config = dict(
    n_layer=13,
    d_model=256,
    n_experts=24,
    experts_per_token=2,
    d_expert=80,
    d_shared_expert=128,
    activation='swiglu',
    moe_layers=[1, 2, 3, 4, 5, 6, 7, 8, 9, 10, 11, 12],
    router_score='softmax',
    normalize_top_k=True,
    routed_scale=1.0,
    balance_loss=0.00435,
    balance_bias=False,
    router_z_loss=0.001,
    shared_expert_gate=True,
    init_std_router=0.0166,
    lr_router=0.0021,
    n_head=2,
    n_kv_head=2,
    head_dim=64,
    vocab_size=8192,
    norm='rmsnorm',
    norm_place='pre',
    norm_eps=1e-06,
    positions='rope',
    rope_base=100000.0,
    rope_fraction=1.0,
    qk_norm=False,
    attn_scale=0.125,
    tie_embeddings=False,
    parallel_block=False,
    init='uniform',
    init_std_qkv=0.0436,
    init_std_o=0.0121,
    init_std_up=0.0436,
    init_std_down=0.00516,
    optimizer='muon_variant',
    lr=0.00963,
    lr_mult_o=1.5,
    lr_mult_down=1.5,
    beta1=0.95,
    lr_head=0.00684,
    grad_clip=1.0,
    warmup_steps=200,
    schedule='wsd',
    decay_fraction=0.869,
    decay_shape='pow',
    final_lr_fraction=0.0,
    batch_tokens=32768,
    seq_len=512,
    doc_mask=False,
    z_loss=0.0001,
    train_tokens=263500000,
    steps=8042,
    dataset='wikipedia_en',
)
Below are experts of layer 10 (counted from 0) of a mixture-of-experts language model. Rows are named router (the router's row for the expert), gate (a neuron's input weights, with its number), up (a neuron's input weights, with its number), down (a neuron's output weights, with its number) and show model dimensions 0-255. Each number is 128 + 24 x the weight over its row's rms, rounded and kept within 0 to 255. Numbers have three digits each.
Before each expert's rows: "gets" lists some tokens that make up at least twice as much of what it gets as of all text. This comes from a sample of Wikipedia text that the model never trained on. Tokens count by the router's weight.

# expert 9
gets: "-", " United", " New", " University", " South", " National"
router:157116163127142130090101145135113166114123094157104138073117167106108115142142111165189159145118104131097111088152132122151180111080133094152120135149146110147183113149136111139134101121088144092122085146141121159110104144155110166114126146163139109098138165126150142126169151201124122141127129126086139141109183123175115146089096163135161129114088174123109129116159140129107118128157108146105105160139144146118101130136093116118111120129121141181156090106151120130092085090133127169158170110090138118135139110134112150124102123152143134093142130149124136134175121089124122115112145164130137129140133093137112137143091138135121117115137103154149130116127127114101111126118180084106117134156100111144127129113173139090150120085106121165106139093152106091174118122109118
gate4:131167157145168116143129128167119098082171108139181123145155139065135121128112155112133106105110133142122119131115111115145146166130151112140108148143127162101110119109119136132159152092120166133135091119137137120143084113162098184103142140142154161156114143131129092113108152119074166143045148134142136123147121121162138126139110144125142112138146123132155123129139146138171152115132110156126143127082172122100142156151116141158132130146094141180123122134185169145113135159144126116133082122130145119137097125171120144129155114192140107143173137132159118152111133100122115099081097133108127105139128121122124119114127110098171124121161115148161105116123115145145167120136142127142116144105092115174115113123136160156167149085069125128096129053147160143156110149086123
up4:101081110134149147087113139163130129093132136170072095138127148130149134102154137120106139129111132120150111102110131138161165152111106085108117160111116112142109122123135183156111127082135109168143119123166115115166076124102132104149139095154130141097086139147149115122175139116155154114129129097155159110126099064130115092148115129134099114134124101123135102140138112119121107098126130137148154133109118102136154118113140128173150103160125171113112075154094182145100153138082180142102135154118149121079167145136105109129141113172134156126129163117170136140114139118136120104101107090144112167114127126134104116090149133118121138133082142117126114128143139114121149159146133149118135124090095162169109142134108105102117176128116088106063113149121148208157135101107116
down4:103123130132118137129100189130058146162108170141154126127129133118109100142115140147144076105113139074117114095158152152155116068150100146130110103181104122151182161160132140153113095147136164107100093169115124138121142130115109108156112111131118150115129111137119163129111144106166107147144166119144146124143113157120104121150113143155130203118099112097130119140138122106146088112145162099114103152108140135133149098130147134091143090155136164141116142127124087123086142100105098119111155106108112168115145125124124102127099128152132142156130145166130134104180113124146164142125140130153181117131172159166120174095157115159131117142137131098115150165123096129140123111090056130106126143102094146122108143173163129138119139147158154133117154100147123077114144132134113

# expert 17
gets: " |\n", "\n", "0", "1", "3", ".\n"
router:168047162168098122119107128146131138127137115220123119114176140103106119142129125108165145121126094131097097082146098072159168107117122109180164150111151118118173134154152116146156096112133126098100142138165132115126110134116083115106153120129116102101135160138115133126128138143134068112088125109103141140135117135124141132143143150165120128095124133106118125161127138136113113117137135146125133158118133106129086142148092099141099094118122134156125069127142099163087121141136135108119130150100138096142199133133137135109096104145148135120173151147094176084144110108099139131124166138124128102163177093124102164127116144105117131098129097164119126149133130121123109136147110095128114140132112128187158123139149116138130115152113116154095182122167111126155151089116114
gate4:113091138124073110105108122157135137122135101184099181127115184133118130148151122132180130143151100095134125121123144072122147123129137109131122124151113112104129130108194124120145166125172140108114143125119154141132132127120113112138101139134131092136105110121132080120132200114146128153080125168109065139135161168093135160138112117126121127138125150096116165113150112152155103138116113152130110143093145151147121146128121124131079087139150117140150173120155132121122100102189057116113113083103128171160137106097106104140113111177105139145140114120121122111181124125133158134126086151088109112137134122166149155105157149155143112156099099151097155128119113124154089116166178126150109168148128143121116102144140100159121118114123100127142122128142098134095118119094165
up4:148118089104136153156088187126161118134092161107085131153130128137168115156148132091112144096156108129148123166157125119146100149162127138103128145110107096113140084130178118153161127097145144104132143077112113093136097103133119135100092154118126152103124174108107134134170150115172065115087114145102093116149144135115132131110142109114137139137089127115111162110158136147143152115115139120139154112154086105143150144183165097135135122150079147145161100139131086089162151103102149135105144156099156145141139139114112106142147139127104100138148149109139102111155090103098113173120135160121123138146086131139131170149144168124172150115140112146140116129141164099158095129134129074139135145102116111160118138156138118139087106123107134128133155105174111190111102109135155
down4:142149175100088137152122130110100141100118093102116158153107128146120118122117167100141136119155135123146115125081150157162096135111136152121150129094114132130094100139123138115138124171102123097138124151120121099105135137101121155130132102131174161118139085137168122137120167137125140098131186154075158134140160130137151100119130108115123142110116103143125129068141160129123129077133167158096109090128141115109109152140121085099097127113163126082127144140157170138159124103131151105118112107108122163110103148159142160093103127136119078107128151104149118169146127099119155084085147149134120105121125105097173150138125106082125129106112128135132153129144135112069150158153123105115128089175134121137136111124129106080143148114182125126188172139114160177118060140111120

# expert 23
gets: ",", " the", " (", " The", " that", " his"
router:142091182160130124125128124141126128106144101138136161132163146107110127124128099085104159117166108091098133093151148112147162102093087114113121124096154083165123126158116075150127118134114120164097114166101169145127085147193109133114127148124139125124168121144130159203110139127106139120117107107103166107105140093117101136130128139072132138106114146081102131115123158106112096131150110136115120097118111151109108136144111102119116139100142098153113106109112100141119073145145155130135144129121132147124147157179109164171118098153166167102128166157164133088160102104100162140126145126144128113111151137081111173123115172138123117118124115135105144089104129114111148154114133063080125152147131094146119123144125111138138114096109105155137128116147126118164151104180105
gate0:092140151136065140153119114121112130120122110108127143091156153139129112100057131136142102125143130053168116147123110157118146095092101085130168111088135131141146148130104171147125165142136126112135098109145127158139125123162080109108149135156139102117119124164140147138102116148101126085133118113130137065126165130105094121118109107083121152178117157108145164116132136149086063108174154141136174138115084096121157124142139108188151108115105173126140126114117090162106106136093135144118104084094103120109106133147127127134115129114123142142151151075136118128112083133130116119136121074122100130136103099099130142102148135134106125111117140121157123090172132117134134167130117113128114160157118096121112134113160140131128093120117109134189121156100086111124117151109098
up0:115088104104110171147112123137178095113086139120154122116129098121186111140134113079145114106175147148149160152124121097144140145103104168120136138116133117155085068168091109119138098087121142152134132167133121116142136163155174128144122141068142205125120118141147105146124152141147134138120152151146187130089110120150121107100178112138147092106102140160114120128113141108138135124141118096126110070093120140101089165142150148106127112149099119167130104096159166162137107152149108105119137161121109110113092127133090127160145149087142120084113141129152140126148160111146111117141160120118145165112159121138114151162115148150114108119061114100121136144097112126121132128139141097120116155152110138135154109175123124107143125139148128151089138122124166164117154090149106
down0:160082098159204142162095128143128094140130093142121114141137105154078169143141106140113163108089133178116098133152145164141149141123130135114125161135138130187124127115126122121119080157105108155136133133102134081088151109122124139143142090079119145127133114108152092089177134093109114142129140141120149189153082145096082070144121154137127094094137129125107170168128137124144182166108137134145102153173133180155109111137118093076117129142121136117140100152132127104155137104138116124157201095131137151101108127122120123110120119142100105117140109140164133135113161142126112132105143178149143118153138108112105122113110096151115104126181155139102117113124122129135141110105091132102161103111126161145130129112104111135167135158132154149136126102137151148155110108126132

# expert 6
gets: "a", "o", ")", "ia", "\"", "i"
router:114114134150130099073097139137133167129164126146138128102122154091124148147147088139139138149155117128112131108154144109134156110102104098209147132117131122149192076125116098150151100130149104110160118143122136156129129145119095136066147116143112109138148156137142171152134130156103114147126110099104120159126132104158106144125139172153136165130103154117113112117130133129116111115151153112099133147171125130106112128098082121128116098098130134159101085140126083162082115140114135129154166126127116122106169101144118164141099108150163126099164151156153121108136085131074150135115153131128111117111155142117121148119131155147168139115123133152132135124113149134087131120084152126087130158126093113176103119120124098132144139052108102151111175135163120065176092116109093
gate1:150160124129153095118146137085087182163127131179123104163140119142119113110110129129120123102081139137124110159090133080116118074138113154160125103125149114109157144137074128120124153101109142168134079165108106164142115173139120144086093149154151158144100160110126121118178113086120110143133111144123144152103139107126129197132116163142140081161128142147154122096102127139130127135115157150101083161167169149149153091148114115119144117103097138143143113095166144099067103112140113151126110090139151115122116126139119128119139141084132117143178120130134148121110112122144140149108092124142149099142124102121139166124165137144126117105145159101109124141092116159110161132116122113099111192156142117106133144090106119131130110144121153108116089135128060105083145111137137
up1:105135158112122111150147140157145098106144105118114131132142174155162106091143107133116155087125120139118093131134165111128140110115133114098144154124161083120098115086086114100110196127160120110157101125133151138104072158077139146145096148129122131164101143090118147148157082080086135144109139121132098123179148117091130149122154122109105107098127144069135141113101136121111127131139146157141128156141116137103145122134167145139180131118136149110185089108077137118125128148140133137146119129164144131123130135134162124109098129079111104147102166137098188088125142150157131101100107098105107130150170098132119144123139092139167123137138108055119112139156124073127111130158120123169134167110117101125126127124137137096085139100146114109122137165138122122099086143132160
down1:115127144132140113093141175101143130126181092136125100094119110147087140084116126110089117138116056121129108160120117164159165143123117137160124151139130119168110122097079130103132123099169108127104079114088115108125125131116112107091166120120114186131140096126123102160115119139129145110119086116138122092143130138125130153159116142144101087102119114125134146121105120135142081138122180117106123183135138115137190125150139109120118119126145128093166087089139105122091114128120112122119114154144130107099179109119149128139132189101122135124129139088133126124111117136111119125067132097164103150123125082117193159150141133082150140137105159137104122101139127138103130122141140166115135180117116131143175087138096090144092136097121121107132111142096119097112074090138135

# expert 13
gets: " \"", "S", "I", "E", "O", "T"
router:151130163183114127111106121127109126078155145158159140101157176126111157161132161090132156134114087123120110110148116118151185132115119086200189145079149109135135104135104113142138109068101144108101136170149122148117117153156120119099124138153183086140144142164147147156146131137119142164122108100145163149136173097137162156117127123135139121105112148101089080127118154105124068134162135137103148136131095156134102138111114103118088131113136139146137144147162096131103136117117157161138127093126131106131155135151146128156083132147130119120158121120107136128134116108074151131128156111144141087139160101126077146113088107112149121123123096140113088140053114119111119116094130097151153127130120132133125100151120100136117110090127128146132144097167134145145165100137098
gate4:133164108098173131132186129115145112125145121113126139127165148140121117106115130112166120144109121078141155131103158130112187100115089097142155158142125150141147188106159118100135113142112161061107120098151134099109093148175148086138114153159135070099122135136168131129132121172162111177095130143117108148143157134124119110121096094115125151142124129115131144146120126116133137174128095135143131101129118145117127125129113155094128138124113142115129098137143103131128120103097137128140116136074095112119113113124122102120133139112135117124139118159117073127150160147109167123152142149101139123134116114129098141145138085138148126098109175136143134172175102144138119163101094131108133039158141153144099132123135175111098096149187196139116155076137119142127152100136113
up4:099130153143168100141162162095148138146162121108162116133152156130083110088120110133130058130131154138142134131138166136121138101139146161147105131145098115141096132126129098129144149110131148136117159120110111103152161118123088095103154149132152101150130148148093114136091152111117131158155141141139085121091135102148116101104120128135149153129113126099069174122191108106153153149135144117145128119112105175175124162178106130131118131149145148143090140123133155084109133159121186168130134152109118117128116151162113128120131098087103122145134121146083117101086152170117134166152104127111069129120184153108147179122072138182109122134123139122146112128100150122148121145156102130156142128108101108105143110130101116166070111119143113102147164124108124127103154124150096
down4:144154155099139151098102140132114141100123127107155145079131154138099141110134134087142150079128155185131159110145161115105169125107130087139103142143161140126111142126098137152136109106095105168088182142153158121100175148139142124097137101083143115123111118113111141139161107134108161140129150106109161108138116159115162101142145111149106102122131119134115118137124128108140110132148138141111137118130065156143150124158168134126117145142117133150091139119149127106148079141142128121100121115142172126096117126101087160120118131114152132155106136155099102105151101120130141133158091088043088114141159139131133125147121111067117102121121158186100065168140126109180124121155141130134108126097171137148114136091144133119123122145122145057143152090145090147125135089106134

# expert 14
gets: "0", "%", ")", "5", "1", "2"
router:170093171148135136106089132145103133131158115158158180095159131081114129130107132128132164141142108100100096115120159092150161096136137118169154115090150121115108119133133098155158098076117143112146103127135178148131110166140094124136160166138153116132124142126154103179149192136156134105081110126109135140098180112110093146111115161151125159089132141142103111121158139154134113109133123148101125137139140131098106160118086098102139088079129111143128073123136101169065096140116128156106143092075139161110166121112117145141110131159149129152126175180123137106132090119077162134120163146131087090130160100116119122124111152127132136098102126143144111113098116140158110099105139106111140165122090113140132109131094113101127130122107119130132151118130154143148143121124112
gate4:108129101143102124159129165121129129161091129154135132128150152086096146209118120151143132146178148129116093130098135127112116106097106134119118128084136138161133151092128075122134120087182153126111127117085115145147118146109106106143198149148135139150114102104138106135142140096134157138158110133071151179106111125124083153091161095073134110112102113093128105110120105129108131110144070128129169106156099161094150151163135145158134090099111117133122100075159150139157116120102144125135147134127098166133162160147120166126119109097103130129124165147143124144117105107130174109099107124127124129110088100110115120097150104079122148108116169107106122105116163130125103121116140081091160139114122118126143133142120144129139101077159125136150145111108140154115085141107116
up4:105154110125136135135118132161091121168121046142103075146119126124143156089099149139127142089122152131141120149089151168106136086117130109139167110138108176135154140126126143079060110124112130118095126145133150148127113168124148152072124119110152120131131081162147132069080098142101108161163114100114137136121107126101098092151128130159132145149119114125095162146119156126130108123173160154085138153115145162098106142100132134143117100119114110118140130092097092102119116142115153138154144148132162146144118097123160169117129119143108158089180139165121175099137092104119104118129114115101102100115124085111109094131113132116145124120187178108112111104107104117128118092142094133142140146131132143094115109149140114130125180144129135104120135143113106073138132156138146
down4:115127130096150104140107137137137118101115092130140122128132136180125157116148146124133137159126134159100116099149149147131149154108085154146126167123155161209129120131094137127155099115140165136102137111141090094105141149104173076153147169133127126167140137115144152162145164105112145113124106118157130132123127088118084153129151114137119113169111121086129146094126136117116147146090144133121134122110150102138104095143121195114100137113095077131135113118113091166129125115115122129132148165129138106140116150111097083122125172130115143143183160161129129136138131100099114138165131111103156160137147097153167162124100148126168101122096176093154116152131145106163133108113154114093125143139130083108148118103074143086080084131098145106095164094141127076149113116111141

# expert 12
gets: ".", "-", ":", "–", "|", " –"
router:149088174151123126119119104181148172079166081179161165115154122126110128144133132116144144109099098105093115090153141132111139105123110124115116123091151121128152126145085118163135068076103142129095109172131106136107151127142096146123132166152142135136129125133113162143123136119108112160083082092144129126119140112114133143120114142124145171110134129122140097092156175122087098102150129151094119123168117119111111118127098157114118113098163132136118095088154112126085110076143133146131149116122078099124142092124107172172131065147152104126143143114148126119169111151129151134146128149132120092134149142136101148127107146160144150091118122124106120136113143143126142094144151125098104135152106116121094110124130113113136138139109105134114183078201126102176161128115090
gate0:118161140124118115140140146154113170139102127116149112109094140077124130120121116151136185117110129152080108124135072111162142132160137112144109123113158126117110134173124133107139091135089124126098169118124110114165109134151078135112145120133151150155137087083165176126168138115135123183166114120112098113124119149095160143107115133130115134129172168111122127129098098118140141089139120097126174135157149174108160180114147086176128086131124163158115106129127146127145116150152149101122120139123144105123172160086186102140178135130115121125132129154086114103148147122139162102154109091103112160178134118146143132132104136139172136163098169132081164149121161118106117119139137112130146101158103129143141112106120104136118115074135121113100166135167149139144111158116161
up0:097150098184084126153109086139152087085144117128143129127118158099124103136129091123143181139138074133122118097150128124114127139090151142109118139099121146104112117113098138151124091109117096091099121153109141188146141116155100121143099112116104125162112148117155157110179104147125175099130147150163106124151127136142084135050108136107140109142162102102115131096123136149108122108126127160092124147149151141148110127129116141117130079170113133127158154146137148129098153136168091094101171086130143144124154149157138129099123134087131125163173127084166125149123118145142115125158101098080100147105177181156134117116104128113133158128106116120138145135121136114113132173155117125142128121119096146171119122086087107125113114130081128140136101082089128139116138137146166
down0:149108115119120099080105122139142119108175117123114138124202134153120150119134148134126137132154108139130149123119114080107123104116151142136095121138153151120115103134114121137133095159128127125155172150098121080150138158143099118129164124148172120127133123052107135115112110132080124115126152152089125167199066101107125118125144126143121171111120100127125131148142132106139139117118081114148126109139120151142123171125174125096147114157098163156119134128075149125132126110116171124104116145146141121103183136164144172173099154136139139154131129089107133113117120121150126149124120116091105120121113143120147095118149100148125116135146112146097137147113155171143112118128030087120113101133135106117096088147142116147171126080140133150181159142094131140127138127078099

# expert 10
gets: " a", " |", " A", " an", " of", ";"
router:158087166135096099147081156177118152151139125139133158127157153121111135155161131155172165162114113131120136106133115087148155121143120106164156154085145124145175137181118132122133106111097157125128115122153113146116153147154116143138121129124110118093112109137099185142120153135160096143126107125106127167136131129123115156124144129115140157103112153128101098127153200131085126114167112126118148126156154142095122140115129125128136111111114121177080104160125081159116116088153176142143163120109125142155108100095170130146092131160166146104168140151126178105168110077057118121130148151138131097137108075125094132138129136144149160113109130149157134116108153103094091140138149097134125133141100130139114099143129133132088104120146126113086134105127160119145140082101084
gate4:159132199116106133121127134101149100086151148170152107082147172120169127116092112151146125156124136143099130090113125146143133136125085144117129088150087139132131107136141140106148138150133119150112128112109136079116133119148126131104171150142121136127095131199129128174159124100158142113123144114157129147148106144107122111129098153136165110096136154161091124103146171130085110082165124087133134135110150132116132147101119095107109123112136165148094124189129132123098093079174173155096128119122094109155086138108150106157141133106110108122149126143169111122163117119116160102157103131115093124128172091124124108106126111143132118119140123152116119136073140120129152089131142134134149119156120123132129101113158044132102157143109138081162138112113105108133116159096080
up4:141174139080115144159125142153104134136162156102128182148147139142150136137143190111109125130116119103139124139158158122080146141074127156125109127130131138121171126178132122081078114123133102156105120120132140152165138090137159149129138081158102139103131120102119145156101157125150128125102138153140129125135133164096073118091141108094154129117149129105120118119096148133159133096134133149096141116170126122134143150108151163097141131103141141145146097132125123111135104147162101132148121132171129135160093160113144176145150117132188123177138142121147189142165145106123120159098126113138118152147135154170091176138104097129113153158118145092118131107129122094078110131133127138172128160117108171106107144136138121110086168151089143118148183091102155082142124107120148
down4:108161127161168158093167143140121172140138099146139173131125107123150132131188110061148103109096084124122114134119125129112137161142127156129142152155161107166168114089117140105118136084098149135146137133182153125127108108140192122086116144161113131141139161145115099125116133130142176117148144110148130135111104083108157176108147154131134112153165133119150173111127161105191116110111133152102110136093132099154128154128139179116150080119136131127151150122139131133074105167122142122136137115145125131130134126151123110106072138110159150135134089081131100150117128147117138116071118123129132132094108114143125105134144156151132110138160107119120117102108108155115145127122124117137116116180115095180124118130134141089158108161131145135105115110104163113059113097164092

# expert 8
gets: "20", "19", "18", "1", "2", " c"
router:129061189151129116125096153120110168103140062184150151114174155121108146146143112144153141149155113130068112130132142119133185077109124122146137151103143104143156114158115113154159084106132131151142131115157140122135130142145145130121129145132131083129151162153154112109131181139137110128119134142088116156137112115114090143132089140142104133107104136113103113125107149098096102131155113127096105135094157134104102157106122141144108088134133116129169092122138132138071090084116185104111139132132147165139150129126130120139113114133146167105157173129167157080113143115129133124135133191165097115097164081112112180128088118159140117118126138134127126121095177109142110125122128082121147118136099103168121141162105115123122138130140102144109165096124098121125142116111104
gate1:099093142155155106169092103083111104126123160152130133135145114071141090198132108128104129157136144188100141111139132092167141093123137123144152135137082147112153100137137165124164114102157075134155150139108095131143139111145135144104099173109134140131186144166170155152124120129128116148148146112191102114165092118077105123149154105114155170113158105096139144136099108124121134114111149179113109131129137172127089091111148123118116106146104119144185106129128126130098114117115121149136103149124133150130150141109149112137138146140146110143139200133142143104120114090116154118151104088130112154121168094128173131125124143121166092124121113121141131129122169154128151147150137142160116173135124083136074124146137153130120135112127129142161138123108129172142083130134145
up1:120125077132153153155112116130114104115166104142117124136116156147156112144147085132138117109148093145168144152111151144076120114136076132106162173177124159119127093129140089140108133087116141105162125090140131126111152134109128146105158116102128133135139146133112126131114144177131131140122139098094137099137144132108175102110161094144080189158115096127119095127081122128101134143098132169137090105134119143118136135152096123181139114130178120122092107120071105113121105092172086134120138127129095136133085112114126165129159129155139105110102125072120119137113146131134150091143148177129131130130111097109122103112124116095082113118122188128123119117155119125127126122099130086157118095106137108092091153104133121093084134122137162162197150132129103101076134121130127
down1:106135102127100165119106148134140154124102146139106093118117133139098132143164174119150143143104085092117142205120088128145110139146145126131079142130129102146176123063140121115133108087121152100145108091110142137167140152137151165105116159130139149147103150138142176147105104117099106099144139149100130159095115183105083106141107127104123110101141158101140138125103117166140118169169178107138125099131134168147139186123108131150133123113164159179094108143173119146061161170136123169112101156142078113109161100133117105133085135130137129112123116106115136142139117079144113116149090138144119126140128124133150149176110102155142123147131124115122118107089120114103143106114157120125179120133103131135142168148097126138115139098134095148153124152134152142135120148156157

# expert 20
gets: " B", " M", " D", " L", " F", " R"
router:162099174152115155108117144130105144079134135215174162109162139120134108136135107077136137149133092110102122099131124099122152102121144088167172139110155103158166126143112109138151110106111145107122121150147143136092105136164128110092097156141145100099146157150166134100149151161094107140122129093111155165130165125117137159121111130118176190141093156122117122081119155080136112131149100125113134111153129143104109163117122154134129120125138129128145103134141109144102101129151125146145171117119164141171135117144139159075096142131136138119178142154140161118156119137099109118178169151126139129155130080112127123128108156111167132116122132155137116127095108092097116143118154119123085142150106094173117128150157136098139138159103132131109143146180181111123160099141121
gate0:125128139140106128153171126118104142100141142136163119141149135113132078131133134128103126129145137127144120145111148141107101101188114103154123117137116129121121097138120140137140170142137128131089148117167184148125118130135135114140153143094124144128131128102173129145140079132131054139078105173113135103126114097087095135122118083110145138134087134107101094152129140147129156068092177111112094140136123130120121161124143088124128162137139119157120107113149135144115154131075102143156080093135154122150129109104133148153106146133188136125128106087144123154115111087096075095153145103158123075143144106174113164107099079147146142138118126125165152148099142123137148148114125120102067096086118141172142129108161157127142108144140088133142119089118133096100172106152155
up0:142111153096112135132160115145111086124173128118114120132103089149174143117111119097098137092153161081139142153097142133058166153134160103103100145098176161124168106118117126130166129121109149141097101086092143144129128079140127096116145127123123120103131155124134136124094147104122157136160091166144124110130147121120141133082123142141152108115122154154122146114086138159121121121133132128159134138141190121165132110132119100136143135145113129119113144102156128109066119150169131133152116096134118135147110118166172085099142133113126113094124119159185156149131137123147144132099156116088146175111154069117096095139117120118124135152131132180126116110141134185075175128140179116106150111163142127155131141144158121105116156161162104170131119128121155177104126126114118
down0:105126152118121155094121137137143136133136124178120108129087151120094132169145161088103100133133075121175122108110152156123158138177127119158103134155127173114119169123096114147125146122138131089100132112146102185111133111089153149135143092101125092119135144140153146179138123131142100121140095160175149134127149172109123095165130106148127136156169111135127135136156111174093070133120126137129147136137118163135147134103143080125181145140179140156108138133114139132146155114137116153137106132151142126120066134113098139080149122162135102126192142118097123132142155153119118101079139160104116130170110134136154140169114142151138120159143102110124164124140129183141077145124104112127144142141125153163126111152131176161132094127173131143126145149134115133163181140145158

# expert 11
gets: " |", "|", "\n", " |\n", ";", ")\n"
router:140094149179138136118108136131112156120145106186107114135165152124150097153156103116135140144174124106124138118106127090139145139126070141197151168099165082127159125152126109127126106128119133154114084118128135162131089168160120118125111119127183123092130158143136140176120169148117097131119082119133120120127149123101113134127126156126150145123131179147120120096138139101112131157159132137122139194187141135126092123092116116107112123109124122150157075150160103161095107091128166116114129149129103152139120129150151159172157100151121141085146169152141181133122108106120114149098134140129124108139147109132117146118099141079134129129104131135142113124129145129122110182129128112122078134118105084139121081137108108121111136064139128161129167097168179108155134115137134
gate1:115153150127130140104124118132096111180151116140117143127153140123138125115129094130129065137184121129147141156108152144118152100185141150122138120075157110124113138151153133123120113116176145109133132144135127119178100138132156181103092150098141162146093143093131153160126105155081152129137162139112127138142137134148177151125155086106116136095091140144115178125159140116116151128124143145146140121158125112154091103158080099086091150085116108109118107147152132151139124108111100156116118154161073114145111155145128102122119166145123092113095087161117102170160060141129117177129156132103089160158151120100110125157126086131133168081112147102106080128118151118138149128100121142141139127143123101137148118133127173127100134149086133115109154135129113126134139100085101
up1:138082124107126135116150133109127164157120066147120175139081165177139131148158106132096148122094135158156147156119102093157141145126141143129119056162113141120170129116087089106158139088152076106131120110129133153139134136120113137155133176093138139140092154119141122119122142137122130090118112132158160128143114108128135154127155119141080135119129139165135113110127147102125140089136122124152149160153102100147098138099155110136158164127121124161127117137096120152142142139162122101093077134106153120110101149107124131102117113089157132132150158113128146134142094159151144114102093113128120167114136113154160183075099134120145095113110163175147132085138076170131140105108168110083120174126142139111090136133100096124094123102172126113126124138143107094156149147169150
down1:100117182063137123137151161160115116104109116101168103119093150096100125085176142137096146139129140090103098122176099139151151149114162148117154116132133156145159132161100129109120158098096117137138089093110085135105102144151146101167135114113143151141157121121130141100097134088063092129165140115149090126078147098088111111118133122125139137139153135095150136179143147149116093124141159109151152172128137111130157181107153133154118112127097123133156141131159108098129122093100107097112143119137101120141131145093111144120125131132117121119133137117134109137163126131097141118119081143172095111097153140136100111130157115153172117118123103097117166181125117123114103130147105128166131157109123115159090143109145133123142150146199111110129147144141179097146171113104142

# expert 15
gets: " ", "–", " −", " +", " $", " Total"
router:123099162121112095110071146128133122117135090197132129107136168125138100114147097151152142130129150106078117103116129054127156112113133123155112131067125141130177132137111094150145104099106163127112095150149151152088118154131102132089115172154131135129150157143111150136162145155124123129097124129156166159094161097142120157112130134112138146124098203112123128125134131118123106124148096132104113136117115140127101148119113091085124113130129129163121126101109117134069098132167148126131148132114112170142142115098154148114093110138121139137150134134138191112152052090114102131139132121135104115124159137098085186138126140143137116101120102131134127120164117084135124144149122062122115121135135131142111091132133136096122140152104090177127196121112116129164128131141113
gate1:108153137111122126142105099127098162175104107143111125132152170115135138127145179108143143115137149152168132142157159113121166142138192147143146158113097102113109163099139120108139112128158168150135098117120120135130139110117153160092116103155131128117180103149186126128159097075093092124102128107122171128158159065126124163100085153150137145124123094134154172142160080118119108146090108147160121113143109155142116140173130092148170099125181119158152102142171123117101142133124097152142151086096151127126107137173115116142125146139094115109132129147154161154129157131132099140168139140105121067119131118116148141174150147194092127145169128117103100152106139126126144105166124134131122136123118107150103115124103125133088099169104109134122126141133119116127124097152129
up1:153108125099120130095103086138119122134108131128125065151146114133138140137114168177137116147148113119148146099125144148154147136113096145167112126148151143111142166101118121137133166111083157156125145128141128091151141145160169123154168127111142124127123123159102122109151178132153128104120146132090110092087110074140129140129119090089135149113138146132109155140133173137131160108082146118132175139112059141149175149152091142097117152172119112144140115162137130094126089110099133182103140120187095120147120158111128126138143140149156164127111109124149136165162156104145124109103102149133088124160114099141147122115110113098135106100129128100097117104136125113180106112147144127163096137096119126141079111121131051136107077137126146152071117140117158121146113140096111
down1:132100123104147112107107143124137149104119113068120168160138134098133161152144119100133101056111112133099139126144155102135080120131116108130131162156126140100107142178175136142118131166126116112127133112168112147132113090128108169123077123122094099167103119117100100168127135125114131104101117106124118157147130149115125123108152145136104116112143134110132108151125111121161144166126117096092095158152204115123126147114163123118099139174120118116105147111099127156108136135116100114102141148142158125148119141144150131133143104140160101106187123123112110134132134126132140115138148142143119123179130089183121121128132122093107119176168116155165113121131093150164126074117128139120119130130055143169098086052156154158155079116146078120125096108141121098128105148118111